{
  "experts_per_token": 1,
  "router_score": "softmax",
  "normalize_top_k": false,
  "routed_scale": 1.0,
  "norm": "rmsnorm",
  "norm_eps": 1e-05,
  "optimizer": "muon_variant",
  "learning_rate": 0.00581,
  "max_steps": 7727
}
Below are experts of layer 5 (counted from 0) of a mixture-of-experts language model. Rows are named router (the router's row for the expert), gate (a neuron's input weights, with its number), up (a neuron's input weights, with its number), down (a neuron's output weights, with its number) and show model dimensions 0-223. Each number is 50 + 10 x the weight over its row's rms, rounded and kept within 0 to 99.
After each expert's rows: a language model's description of what the expert responds to; "gets" lists some tokens that make up at least twice as much of what it gets as of all text. This comes from a sample of Wikipedia text that the model never trained on. Tokens count by the router's weight.

# expert 32
router:48 45 56 48 54 50 47 47 56 49 56 41 55 48 52 50 39 66 44 53 50 42 52 44 40 52 66 46 51 47 62 45 40 56 33 44 62 59 46 60 41 84 55 59 36 63 50 62 50 45 48 45 45 39 67 62 52 53 47 56 52 53 50 42 43 58 74 60 37 57 56 48 50 62 68 30 83 81 57 47 60 54 40 58 38 63 55 62 74 44 46 40 45 51 45 40 52 41 52 61 42 66 52 33 51 48 53 57 57 55 40 49 57 65 57 33 44 70 50 50 38 63 69 55 38 55 52 54 58 53 33 54 58 43 64 51 56 50 45 56 30 71 53 60 39 46 49 51 55 16 52 54 54 59 55 48 41 43 52 67 41 41 51 62 69 43 52 50 33 51 40 53 48 50 45 40 38 52 74 56 38 47 36 41 50 50 64 50 57 47 35 49 58 48 62 63 63 45 57 46 46 58 49 47 68 57 53 41 51 44 49 52 58 53 59 51 64 51 24 44 50 40 53 48
gate1:61 56 40 48 63 37 59 64 27 35 54 66 55 44 45 47 44 54 52 57 68 53 29 62 59 48 49 42 38 66 56 49 55 57 58 53 52 53 39 39 57 50 52 54 64 58 47 41 50 40 42 65 44 59 61 53 37 39 48 49 36 58 46 46 53 51 45 54 49 56 44 51 61 58 46 60 38 55 54 52 52 45 64 64 56 64 39 40 46 55 49 18 57 53 59 58 66 78 56 32 41 60 52 44 36 55 56 46 47 52 31 51 50 35 24 55 45 55 70 56 58 46 44 45 55 48 44 46 58 45 52 23 45 48 51 52 43 53 60 44 67 34 38 27 49 44 55 54 43 65 49 52 55 49 60 41 56 50 50 56 36 56 30 69 48 62 46 46 68 47 52 39 46 47 53 45 36 43 42 51 59 52 49 46 50 49 47 23 44 58 45 67 58 52 42 41 32 34 47 64 33 31 40 44 64 53 56 68 40 57 44 41 72 60 49 38 50 41 48 44 41 41 50 34
up1:51 44 48 29 69 38 55 39 24 39 51 51 58 45 45 46 49 36 52 49 52 46 36 56 52 52 41 50 40 38 50 57 66 47 62 68 50 56 59 35 64 45 41 49 46 69 37 53 58 40 54 60 39 43 51 48 45 44 41 37 43 63 40 36 55 46 31 38 60 58 54 71 51 37 59 45 43 56 56 54 40 55 59 53 60 39 58 39 42 51 58 33 71 52 54 31 64 51 46 43 55 46 47 43 46 52 46 53 25 32 44 33 48 36 33 50 41 56 60 59 50 64 41 48 61 55 41 41 60 50 43 41 58 38 57 57 60 74 41 39 52 36 45 36 46 47 34 50 46 67 66 49 45 36 66 37 64 54 62 78 58 38 24 56 37 31 58 52 55 50 38 48 60 57 55 48 38 54 48 50 58 48 46 49 56 58 61 43 46 52 42 56 45 41 36 50 45 57 37 39 48 39 48 59 73 54 64 58 38 54 59 56 59 59 54 44 45 69 46 59 46 43 63 39
down1:45 58 40 47 51 46 65 57 57 43 58 68 51 48 42 48 45 33 47 33 46 40 60 49 66 50 54 43 41 44 40 49 56 49 44 53 38 47 47 39 36 71 56 50 41 48 46 44 32 67 73 58 65 50 38 46 53 42 30 42 53 47 64 43 44 58 44 50 50 49 48 34 55 62 63 50 62 57 45 42 59 57 48 45 48 55 46 53 45 46 47 34 55 43 71 49 43 39 49 55 61 41 61 24 44 50 34 28 50 40 45 57 54 40 39 51 49 30 38 47 55 46 68 45 67 66 50 50 63 46 58 54 51 49 42 51 34 58 44 66 60 34 30 49 49 58 49 34 54 30 47 62 56 46 44 52 54 69 90 59 41 51 45 72 51 53 62 54 47 62 59 56 58 70 40 50 60 47 44 48 48 27 41 52 55 38 48 56 48 43 30 55 59 42 67 53 55 57 56 36 49 59 44 50 46 56 63 41 38 66 45 63 38 52 56 55 44 54 58 56 44 37 33 37
What it handles: Compound first elements. Words or prefixes opening compounds or names, such as New in New York, out in outlying, High in Highland, north, Black, pre.
gets: " New", " out", " two", " three", " All", " High"

# expert 24
router:39 43 60 66 63 52 58 46 56 54 51 42 67 48 54 50 44 47 42 47 36 40 53 51 49 41 49 48 51 56 61 51 59 47 49 36 78 51 57 57 43 52 67 32 59 56 44 74 49 60 49 33 60 53 51 52 38 42 52 48 32 72 55 46 52 49 70 42 63 50 54 79 59 58 53 34 47 61 50 49 53 36 37 44 52 64 58 52 57 45 41 42 27 51 44 42 51 37 58 66 59 34 38 50 55 28 62 49 57 82 39 60 57 61 53 35 43 75 43 44 48 75 58 43 45 39 52 59 48 50 31 67 49 40 69 65 43 42 54 48 35 45 45 58 54 52 53 55 52 50 47 49 54 46 58 66 60 48 50 45 56 57 67 52 52 46 63 80 45 44 37 59 43 53 44 37 31 42 67 55 45 54 33 46 31 52 44 58 60 46 57 60 54 36 65 46 45 52 54 44 43 60 53 64 54 58 51 50 51 45 55 62 55 55 52 59 58 42 49 55 53 51 51 46
gate1:42 48 61 46 39 63 42 54 53 54 47 36 49 50 39 66 32 55 45 54 50 47 44 46 50 52 63 44 52 66 59 53 49 40 46 49 38 59 35 59 60 67 52 47 43 31 60 57 57 67 42 54 44 65 50 54 46 54 42 72 52 41 67 55 50 38 65 45 41 38 41 32 42 73 53 64 48 51 39 48 43 44 45 69 52 41 40 39 55 47 57 54 55 53 53 55 51 49 41 47 49 42 51 50 37 21 64 34 53 67 55 64 50 51 42 36 53 44 39 74 62 54 56 57 62 47 45 47 61 41 69 64 36 54 50 40 70 42 57 68 53 44 38 34 47 59 46 51 54 61 57 34 42 41 40 67 42 36 47 49 39 46 41 51 33 52 48 50 63 63 70 68 63 57 46 49 47 60 49 47 63 49 45 45 73 54 53 47 56 45 42 41 39 61 43 49 47 48 47 61 51 39 43 57 30 73 56 47 55 54 51 27 44 57 43 46 49 45 64 56 27 28 60 43
up1:33 65 34 38 54 55 51 52 49 42 52 39 54 45 50 40 55 42 64 48 40 48 61 35 56 60 41 54 45 38 45 47 54 49 66 55 47 39 78 49 55 46 49 58 50 61 47 49 43 42 48 20 46 24 59 51 59 44 67 47 47 51 49 54 54 56 50 67 50 51 67 61 48 43 41 62 33 48 52 34 54 56 29 35 47 44 57 50 43 40 52 33 55 37 48 57 46 52 38 40 59 40 69 42 45 64 47 68 57 28 48 39 52 38 64 45 53 50 63 46 38 52 44 46 48 51 54 40 43 54 36 60 52 55 69 40 30 40 52 58 58 49 48 56 40 55 60 44 32 46 52 57 47 52 60 28 39 53 48 60 60 36 47 50 44 49 43 73 61 42 37 45 37 65 51 49 67 53 49 53 44 53 48 54 42 34 49 47 41 53 64 64 50 40 45 59 39 43 49 41 53 48 60 35 46 37 47 41 39 47 20 74 62 32 47 50 40 50 37 47 37 77 45 44
down1:45 37 58 61 48 43 60 59 60 43 51 31 55 48 49 54 54 47 35 46 65 51 65 55 63 61 43 51 62 66 65 56 43 43 63 39 34 27 37 59 44 37 51 65 41 60 55 66 56 43 51 53 42 33 44 54 54 47 55 56 53 32 45 42 66 68 42 62 54 39 41 49 46 47 50 48 56 62 59 47 44 37 56 52 46 76 67 41 59 49 52 44 57 39 51 40 47 60 48 49 47 72 50 52 57 39 51 27 44 61 44 48 50 49 38 56 50 50 64 56 58 44 55 56 40 46 51 47 63 35 54 53 46 61 47 58 54 42 64 64 40 57 65 57 56 52 42 48 52 73 51 33 53 41 68 62 45 36 40 36 44 57 53 61 64 44 31 38 48 49 50 63 61 44 40 47 44 64 38 51 32 40 74 37 61 62 50 63 45 24 44 38 59 36 33 60 37 63 32 37 48 48 69 60 55 61 63 53 52 36 59 38 50 49 54 61 61 55 48 46 52 47 57 37
What it handles: Year first halves. Century digits opening a year, such as 20, 19, 18 in 2004, 1989, 1851, often in death dates and citations.
gets: "20", "19", "18", ".", "17", "16"

# expert 10
router:42 48 53 69 64 42 42 63 55 72 52 37 69 48 56 62 40 55 47 53 38 41 63 31 49 41 41 54 52 47 59 54 54 42 43 48 45 60 60 63 35 57 58 44 49 51 52 48 47 49 48 51 49 49 51 72 46 45 58 45 32 56 52 44 47 54 57 70 73 62 48 47 50 47 59 52 74 42 29 53 60 52 42 48 40 58 49 74 71 36 39 59 37 78 46 43 55 45 45 50 49 50 60 61 52 44 62 46 40 45 44 70 54 68 58 50 44 55 59 53 48 58 52 40 38 35 52 60 36 51 38 50 49 38 66 57 33 40 55 53 54 53 39 66 39 28 44 59 45 42 52 56 58 48 51 48 48 54 47 50 53 56 48 57 52 50 49 45 72 35 33 53 33 66 36 31 38 49 73 35 55 48 46 37 44 55 58 62 66 53 36 65 67 39 47 46 65 38 43 45 41 67 59 60 54 63 44 51 49 45 57 57 64 49 53 46 54 29 50 53 45 39 65 42
gate0:61 60 54 54 53 40 60 50 53 49 48 58 47 56 48 60 62 43 52 70 45 70 67 37 54 59 54 49 40 59 49 46 33 57 48 47 57 54 65 56 52 53 62 51 36 46 35 45 66 41 40 44 51 42 54 59 55 64 57 39 49 47 52 48 58 38 65 40 65 35 52 69 46 33 51 70 42 53 63 54 59 68 44 58 37 45 44 49 59 47 47 67 45 55 16 54 60 53 52 37 40 42 51 40 44 64 47 55 46 47 47 65 55 73 57 55 50 36 42 56 56 63 46 47 52 63 52 48 64 60 28 41 41 32 51 52 53 45 43 56 54 54 52 69 68 55 62 47 60 52 46 61 48 63 50 62 60 38 61 61 57 47 48 45 41 37 45 49 50 37 45 46 50 45 42 27 60 52 68 38 56 67 30 58 39 61 58 59 63 28 50 59 50 62 30 65 67 55 62 32 43 44 53 38 53 72 61 39 51 58 47 32 37 46 51 38 48 45 41 42 51 59 45 47
up0:58 63 44 60 54 54 66 46 57 43 37 44 52 59 46 49 55 44 52 68 53 70 58 52 43 45 55 38 42 53 49 34 34 46 28 59 48 45 61 62 78 40 61 44 49 43 46 49 58 33 51 39 53 47 33 51 52 59 47 39 50 64 48 52 45 47 46 55 63 40 58 66 55 31 56 56 48 51 49 61 60 55 45 41 45 47 46 45 61 45 42 52 38 34 46 59 53 65 59 33 47 59 60 34 32 53 47 54 61 57 53 75 43 53 58 54 52 59 51 60 52 46 46 45 70 55 70 51 48 65 48 42 43 49 39 48 47 38 53 56 75 56 50 66 69 57 46 46 58 65 44 51 52 74 59 55 55 39 42 67 49 49 50 36 58 39 49 57 53 42 43 57 46 39 35 31 52 44 76 53 46 78 42 55 24 62 68 61 61 48 44 49 68 54 35 45 38 59 45 50 50 53 64 49 57 57 57 38 39 54 58 40 49 44 50 45 42 42 54 58 68 61 36 34
down0:57 41 35 52 49 52 42 34 42 57 51 43 37 48 54 61 52 38 68 48 47 32 52 72 50 46 43 53 56 53 45 35 49 40 49 28 49 27 54 52 48 55 22 46 51 61 42 42 41 51 35 46 52 55 47 18 70 57 45 50 69 61 50 41 50 61 47 55 61 45 60 51 43 59 51 53 65 41 47 55 65 55 49 55 54 52 56 37 48 41 45 36 48 44 47 56 52 60 40 50 57 58 38 62 52 49 42 50 35 48 43 46 42 49 54 46 48 51 52 55 39 26 41 66 50 27 41 38 60 51 62 56 47 47 64 38 41 47 64 35 57 34 54 34 39 53 55 46 46 46 54 45 48 40 51 44 42 54 47 63 49 58 33 59 71 55 55 40 52 59 57 43 54 51 62 35 50 30 42 41 48 50 64 39 53 42 31 38 54 71 76 45 60 38 67 74 53 35 43 53 66 31 54 52 59 57 49 48 54 36 41 55 56 67 66 49 43 56 45 69 47 44 63 51
What it handles: Auxiliaries and copulas. Forms of be and have, not, yet, also and subject pronouns in narrative sentences, such as was, is, were, had, he.
gets: " was", " is", " were", " be", " are", " had"

# expert 22
router:34 44 51 55 62 48 50 70 49 67 58 50 61 50 51 46 42 45 41 49 51 44 57 62 65 31 49 56 58 44 58 71 52 47 50 49 59 57 48 49 49 55 52 36 53 65 44 67 34 66 46 50 57 48 61 65 38 29 64 30 46 55 49 48 44 53 67 53 48 30 62 50 53 55 49 53 68 76 60 60 65 55 45 40 53 48 61 45 64 27 45 41 57 53 46 39 44 37 57 54 69 53 60 59 66 45 67 54 49 59 44 70 57 53 61 47 49 53 38 29 39 51 58 52 31 39 58 39 50 48 50 53 57 49 57 54 45 39 69 57 60 53 34 58 48 37 52 62 54 43 41 41 50 39 46 66 62 47 53 56 42 63 57 57 55 46 71 61 53 46 44 67 45 62 48 47 33 45 60 38 35 41 45 37 49 65 50 49 65 36 49 52 41 44 47 58 56 49 46 51 27 68 70 59 51 72 47 52 38 52 57 62 58 59 60 56 57 38 52 38 40 34 51 42
gate1:48 52 43 64 45 33 53 44 52 31 56 56 42 67 50 70 54 49 59 53 48 42 56 55 51 62 44 31 27 75 44 40 41 59 33 39 41 62 36 47 69 39 51 54 40 66 46 50 48 57 35 58 51 50 44 50 48 40 45 56 57 50 51 45 57 60 46 59 62 37 47 62 62 39 42 61 58 34 39 52 52 51 42 42 44 41 43 58 51 50 50 39 52 34 57 56 30 30 65 45 53 61 48 39 51 39 38 60 37 65 39 55 58 37 41 61 59 60 49 54 51 70 50 53 48 56 56 52 53 42 61 37 56 61 38 45 58 53 49 42 39 45 36 61 58 57 57 50 52 41 52 25 67 84 21 48 50 44 36 46 72 51 47 40 45 34 56 29 36 57 41 39 45 45 54 49 47 49 48 51 48 40 45 60 54 55 30 32 39 68 51 47 55 48 51 56 29 62 57 61 34 44 60 48 61 53 43 58 45 42 64 47 49 61 48 56 45 38 53 55 51 50 60 49
up1:56 60 51 56 55 39 61 42 48 49 69 50 39 33 45 62 52 54 65 63 53 59 38 53 55 36 65 40 41 57 43 45 54 48 68 47 63 63 56 61 43 57 61 44 45 50 34 33 58 42 41 54 47 36 58 52 73 56 65 44 62 62 58 46 38 34 61 29 57 71 37 47 62 57 63 42 54 49 66 50 52 65 57 50 54 58 31 64 62 47 49 62 54 40 44 50 65 71 43 66 56 53 61 38 54 31 51 53 37 40 48 60 67 45 62 42 31 49 68 46 48 59 53 45 47 49 50 52 62 53 68 48 45 55 54 52 55 49 48 61 56 44 26 48 49 66 51 47 33 34 49 55 69 37 50 58 50 46 43 32 60 45 49 41 57 55 50 35 53 62 43 51 51 55 57 63 55 45 43 35 53 57 40 44 46 43 51 46 50 65 67 26 36 52 29 44 35 41 68 61 52 51 51 48 62 61 40 42 52 53 50 63 65 47 55 43 46 27 59 64 45 49 44 51
down1:46 37 50 44 41 46 41 40 32 47 49 58 54 66 50 46 39 47 37 68 43 63 46 45 43 69 45 51 49 55 53 34 48 31 39 46 50 52 57 61 57 42 50 51 56 49 43 52 33 60 45 42 72 63 42 42 52 45 41 70 59 33 58 53 37 51 32 53 55 40 51 45 63 47 51 46 52 47 41 40 55 60 42 44 28 44 46 37 46 39 54 34 39 58 52 46 54 32 64 40 44 53 64 39 56 64 48 51 39 66 55 36 44 34 42 60 59 37 37 64 46 54 59 42 48 51 55 55 58 39 49 30 40 59 52 51 70 60 55 53 61 41 50 62 43 46 60 60 47 41 44 38 52 59 10 52 47 45 38 48 40 52 51 51 42 41 39 61 43 54 48 45 57 58 51 41 66 46 42 37 49 51 37 59 39 55 46 36 40 60 34 65 58 38 50 61 37 51 40 62 34 53 45 46 50 50 66 52 39 41 68 39 37 58 49 76 59 64 52 54 51 62 77 40
What it handles: Commas. Commas and comma-bearing punctuation such as ), and ", after names, list items, numbers and clauses, typically followed by and, which, but.
gets: ",", "),", "\",", ".,", ",\"", "\"),"

# expert 34
router:53 27 46 49 46 58 67 53 55 60 52 48 49 40 53 40 28 61 58 29 49 41 45 56 59 52 65 41 49 48 59 55 49 47 53 56 67 47 54 39 45 56 47 59 55 67 61 67 30 54 39 66 46 53 52 53 39 58 40 32 40 54 52 38 45 53 62 45 36 37 75 59 59 47 49 40 54 57 46 35 59 47 44 64 36 56 58 55 50 28 44 49 49 46 35 54 46 47 55 46 57 61 59 65 61 54 45 50 46 45 48 56 64 52 52 48 28 68 38 48 44 68 65 54 43 62 46 43 56 70 42 49 58 34 71 38 52 43 61 50 38 55 47 52 47 49 37 46 65 44 49 41 45 51 52 64 40 49 39 65 57 59 69 52 57 37 57 60 56 53 34 50 41 53 55 37 37 44 60 38 57 45 40 34 47 59 46 45 54 42 40 57 72 53 78 35 55 38 55 55 42 69 57 49 65 51 39 30 31 48 60 51 60 58 48 41 61 53 37 70 54 58 51 42
gate0:42 31 43 56 38 55 47 42 62 57 59 44 30 49 36 53 52 63 46 56 52 70 59 44 49 60 41 43 36 45 40 50 52 52 57 58 51 32 69 51 47 41 65 54 52 36 58 41 54 65 56 55 38 53 61 44 53 46 43 48 54 42 34 59 51 54 44 52 49 41 60 36 60 46 46 34 52 48 58 28 49 49 53 52 72 49 48 63 50 43 67 57 37 35 56 64 55 52 58 46 43 43 45 44 48 21 45 59 26 30 61 35 54 58 54 52 53 45 45 53 58 47 56 83 57 67 55 64 46 32 57 46 42 54 48 33 41 38 31 44 41 40 49 57 48 43 48 38 43 56 57 58 65 52 63 55 59 43 59 48 63 62 37 57 62 59 34 69 52 46 38 57 45 48 47 46 53 66 47 51 38 27 47 61 36 52 73 58 25 45 59 58 35 63 48 59 49 56 47 44 59 59 40 48 49 46 66 56 46 60 62 56 38 48 68 50 45 59 51 41 51 51 47 68
up0:33 58 46 48 50 67 29 52 50 48 43 34 58 68 45 54 49 48 57 55 39 57 54 62 53 50 47 54 61 51 57 38 43 49 54 50 56 40 57 57 43 32 48 65 48 31 30 64 50 55 51 64 72 39 40 39 51 27 40 51 50 49 52 69 32 64 60 37 42 50 30 42 39 40 39 61 42 54 48 53 61 62 68 47 62 48 38 71 43 55 57 63 53 65 27 43 43 50 37 42 57 51 58 42 30 56 58 60 51 52 47 42 48 50 56 47 34 49 49 47 57 30 47 56 47 50 51 41 47 59 54 64 49 64 49 47 51 58 52 47 53 51 53 55 62 45 44 57 40 45 49 43 36 46 41 57 60 58 57 66 45 41 71 67 39 41 28 48 62 62 37 57 66 44 29 51 66 59 47 41 52 37 48 44 49 38 43 53 60 71 40 42 59 64 39 35 47 48 31 55 29 38 41 58 47 47 44 57 56 40 51 42 45 49 38 48 71 45 53 61 64 44 66 45
down0:67 39 68 58 67 58 39 57 53 66 41 62 51 40 43 60 47 62 48 53 46 34 54 51 25 66 45 43 45 41 68 58 43 53 41 61 59 45 62 58 60 45 46 41 48 42 47 61 37 66 53 58 40 53 41 53 61 60 19 51 36 39 38 52 73 59 49 33 66 49 51 62 66 53 39 58 55 48 66 36 36 63 63 45 43 66 60 50 33 46 45 48 46 35 57 67 50 52 56 36 37 51 59 52 47 45 58 43 42 45 44 46 62 53 52 48 52 46 57 27 74 42 45 54 62 71 47 58 63 52 45 43 38 38 41 52 59 58 56 52 54 38 39 38 56 61 64 58 55 36 57 53 36 54 42 52 60 43 42 39 53 43 42 48 56 65 53 56 36 35 30 57 52 56 54 40 54 59 51 56 48 48 40 37 44 59 65 51 34 40 60 62 52 35 57 45 54 48 61 43 60 44 36 59 56 43 61 39 62 58 48 53 30 62 33 43 42 37 47 61 51 43 45 56
What it handles: Foreign name fragments. Mid-word consonant clusters and syllables in non-English names, mostly Indian, Slavic and Nordic, such as Kan-nd-a, Nag-ra, Ma-ž-uranić.
gets: "k", "th", "st", "z", "ak", " K"

# expert 20
router:19 40 28 56 58 26 51 56 55 55 53 50 64 53 59 41 36 50 47 44 37 37 71 54 49 35 41 57 58 49 57 63 59 53 53 59 81 48 50 43 36 64 60 61 49 65 48 56 52 49 45 44 61 33 84 64 45 32 61 44 51 59 41 57 41 51 56 46 46 46 67 65 50 53 62 33 53 42 51 59 59 31 31 42 48 61 49 74 56 41 39 54 51 53 44 52 44 39 51 53 58 56 47 56 57 39 47 47 50 60 44 65 57 53 55 50 27 66 29 38 37 58 58 35 34 56 56 46 49 58 44 57 52 36 70 59 35 45 64 41 28 50 56 57 32 52 58 56 55 40 60 45 50 49 48 57 43 48 40 57 44 64 49 44 56 38 64 67 62 47 34 49 42 65 46 46 37 56 53 50 55 49 37 46 34 61 50 53 53 45 45 48 42 42 52 39 51 41 58 46 45 55 53 54 61 59 39 47 52 51 51 48 58 55 55 63 53 32 49 46 60 59 51 45
gate1:56 56 51 52 46 37 47 49 59 53 33 47 50 48 56 52 51 43 55 47 35 53 58 55 45 62 42 68 38 57 55 44 44 58 56 31 39 51 49 50 56 43 34 65 50 54 48 60 34 51 50 33 28 42 63 50 55 66 62 52 35 56 56 46 31 53 68 44 68 65 60 31 54 65 53 62 48 49 53 61 51 57 49 50 36 64 55 64 52 35 69 40 69 64 49 60 46 53 44 35 38 53 32 35 71 34 49 40 73 47 59 62 39 62 50 54 41 37 56 27 57 69 41 32 47 49 42 70 53 28 57 68 56 62 49 52 37 36 56 51 53 58 54 44 64 37 58 50 51 33 51 39 52 53 58 38 45 44 38 32 47 40 46 38 33 47 54 33 60 48 54 52 37 52 36 48 65 41 45 52 47 47 52 67 38 60 50 57 37 49 55 47 35 51 53 53 41 61 48 55 53 62 47 56 53 65 55 62 48 36 49 60 44 53 53 34 39 38 49 44 57 52 61 50
up1:32 50 43 52 49 45 24 55 57 56 26 37 50 56 53 53 56 37 47 37 63 50 52 54 56 54 37 61 35 55 60 41 49 46 55 41 43 45 58 36 48 69 48 51 55 44 58 46 43 56 57 40 58 43 41 38 61 70 56 60 43 50 58 51 32 44 63 42 56 66 71 41 47 59 61 54 52 45 43 61 43 49 49 55 43 45 41 76 57 41 57 48 58 46 56 50 35 45 42 57 44 48 50 41 78 35 40 53 49 45 62 58 41 66 42 60 42 34 40 54 56 71 59 23 39 46 51 59 50 35 57 69 43 51 30 46 60 33 47 63 62 56 47 54 63 45 54 40 62 36 45 43 39 48 51 66 37 64 33 50 36 60 53 51 35 44 49 51 59 59 58 41 35 49 32 63 55 35 46 55 46 47 56 59 42 55 45 50 46 48 61 64 32 60 36 43 47 50 54 52 28 54 37 61 49 81 48 47 70 53 55 60 53 47 56 43 57 40 49 56 55 55 58 49
down1:63 48 43 37 61 56 44 59 32 61 49 60 38 45 45 62 54 52 54 55 50 39 42 60 66 46 56 28 54 42 29 50 39 63 43 59 61 62 48 55 46 47 48 66 64 52 51 47 66 42 48 43 64 56 47 52 60 53 33 42 53 57 64 56 43 50 44 35 50 38 53 65 64 40 38 63 58 59 35 43 50 56 37 57 31 32 47 29 49 36 47 65 55 22 63 59 57 42 59 56 69 42 49 57 48 65 46 59 59 37 51 45 50 38 53 39 42 37 47 35 50 51 52 46 52 55 57 52 63 46 56 27 40 38 61 50 49 53 34 50 45 42 47 40 46 63 44 47 28 54 49 64 47 51 47 66 75 47 39 63 57 66 40 39 55 37 49 29 38 52 38 52 56 56 60 45 47 57 44 51 49 47 27 49 50 48 50 43 44 54 49 57 70 50 55 54 62 67 49 57 52 30 58 58 59 30 52 42 48 40 31 52 52 59 53 55 43 74 44 51 59 61 43 64
What it handles: Year second halves. Last two digits of years after 19 or 20, as in 2018, 1998, 1896, plus closing parentheses and time words like century, ago.
gets: ")", "08", "09", "07", "12", "13"

# expert 12
router:30 58 59 60 43 55 42 55 56 62 66 45 62 35 46 47 47 60 40 45 54 49 45 39 51 56 78 58 56 44 55 47 58 37 36 55 63 44 60 48 43 60 70 56 42 53 41 53 33 63 33 36 48 46 63 66 37 36 73 53 39 72 62 44 48 73 62 61 54 56 53 45 55 43 67 42 63 51 52 51 42 43 49 56 54 53 68 61 59 46 37 63 54 52 40 49 58 39 52 67 60 43 44 60 61 42 60 48 47 50 33 60 56 55 77 44 58 52 40 55 40 58 54 49 40 45 47 60 43 50 39 43 68 48 63 58 36 44 55 56 35 44 61 56 59 46 56 54 48 44 49 53 61 45 50 54 57 56 56 63 40 57 53 47 56 50 58 42 60 24 52 61 49 50 34 42 41 34 70 39 34 42 34 47 33 59 47 55 54 44 24 57 66 63 56 64 43 51 52 37 42 50 54 49 67 51 34 35 39 65 59 50 52 62 60 56 48 38 40 54 54 54 60 51
gate1:55 61 66 47 47 49 58 52 63 53 29 54 54 35 43 40 54 34 55 51 50 47 58 47 58 54 54 65 46 62 38 44 38 58 66 51 45 47 58 58 41 48 64 51 39 59 33 48 41 30 39 48 61 54 57 60 74 29 47 51 48 53 47 55 57 61 39 67 45 55 44 50 33 49 51 25 55 62 46 51 53 73 70 65 56 61 37 50 47 47 52 46 51 38 47 34 57 58 59 49 50 65 49 45 44 54 49 49 42 55 45 55 48 74 58 43 48 47 62 58 41 69 54 53 53 39 60 51 53 53 39 36 27 55 34 48 59 53 54 61 47 63 50 58 51 49 49 62 59 34 71 50 50 56 45 42 52 49 42 48 61 59 46 36 60 37 55 36 56 60 65 45 60 59 56 53 28 67 23 45 47 40 47 57 53 46 50 39 35 30 55 45 65 34 42 45 48 58 54 53 58 57 54 56 26 35 42 25 40 54 55 50 42 46 54 34 32 33 50 58 62 64 38 54
up1:42 59 61 61 52 42 45 62 48 47 53 65 63 46 54 50 65 32 41 52 43 44 57 40 69 49 34 48 41 48 58 34 37 48 54 52 34 51 54 43 28 33 58 51 42 39 37 55 43 54 69 30 59 54 69 49 55 50 39 32 52 24 42 59 57 51 45 42 58 37 40 53 45 54 56 34 47 59 62 45 43 39 46 47 42 42 41 35 42 63 50 38 41 46 55 54 38 68 58 50 61 43 49 68 53 58 66 51 31 46 41 40 73 49 40 57 32 46 72 58 55 54 42 53 61 50 42 40 46 54 50 48 51 52 41 40 39 38 50 56 53 68 49 35 51 57 38 43 37 50 50 42 45 54 42 56 48 40 35 47 35 60 37 43 49 64 41 56 53 45 58 35 65 63 64 54 58 43 49 62 59 35 43 50 57 54 39 42 38 34 45 48 50 56 67 54 48 45 49 68 55 56 55 60 19 50 47 55 41 48 52 54 64 47 47 44 39 44 68 69 61 55 46 77
down1:40 50 38 50 54 54 39 73 60 42 60 44 61 43 37 39 35 59 46 33 32 53 49 36 65 45 62 32 35 49 60 55 48 32 49 52 49 40 48 56 47 42 46 33 58 39 44 63 56 56 62 41 39 41 44 42 55 46 29 45 42 37 53 27 50 49 42 45 47 65 63 50 60 60 46 34 36 57 58 42 55 61 69 44 58 41 50 55 48 55 59 53 30 57 54 43 46 45 76 45 46 55 48 57 55 50 44 40 45 46 57 60 68 47 48 61 41 25 65 38 57 65 62 51 46 52 35 51 48 56 56 35 62 46 53 50 40 53 52 35 60 75 47 50 36 45 34 38 56 34 59 46 28 30 43 52 67 53 50 66 51 58 57 59 44 62 44 53 56 72 54 62 47 44 47 56 67 37 49 55 48 41 77 38 56 53 53 30 49 47 45 44 55 59 58 49 45 48 46 53 61 46 46 51 47 52 38 54 37 44 43 48 63 41 50 52 53 52 43 53 66 51 52 77
What it handles: Determiners and possessives. Articles, possessive pronouns and 's before a noun phrase, such as a, his, its, their, this, plus following one, first, final.
gets: " a", "'s", " his", " an", " its", " her"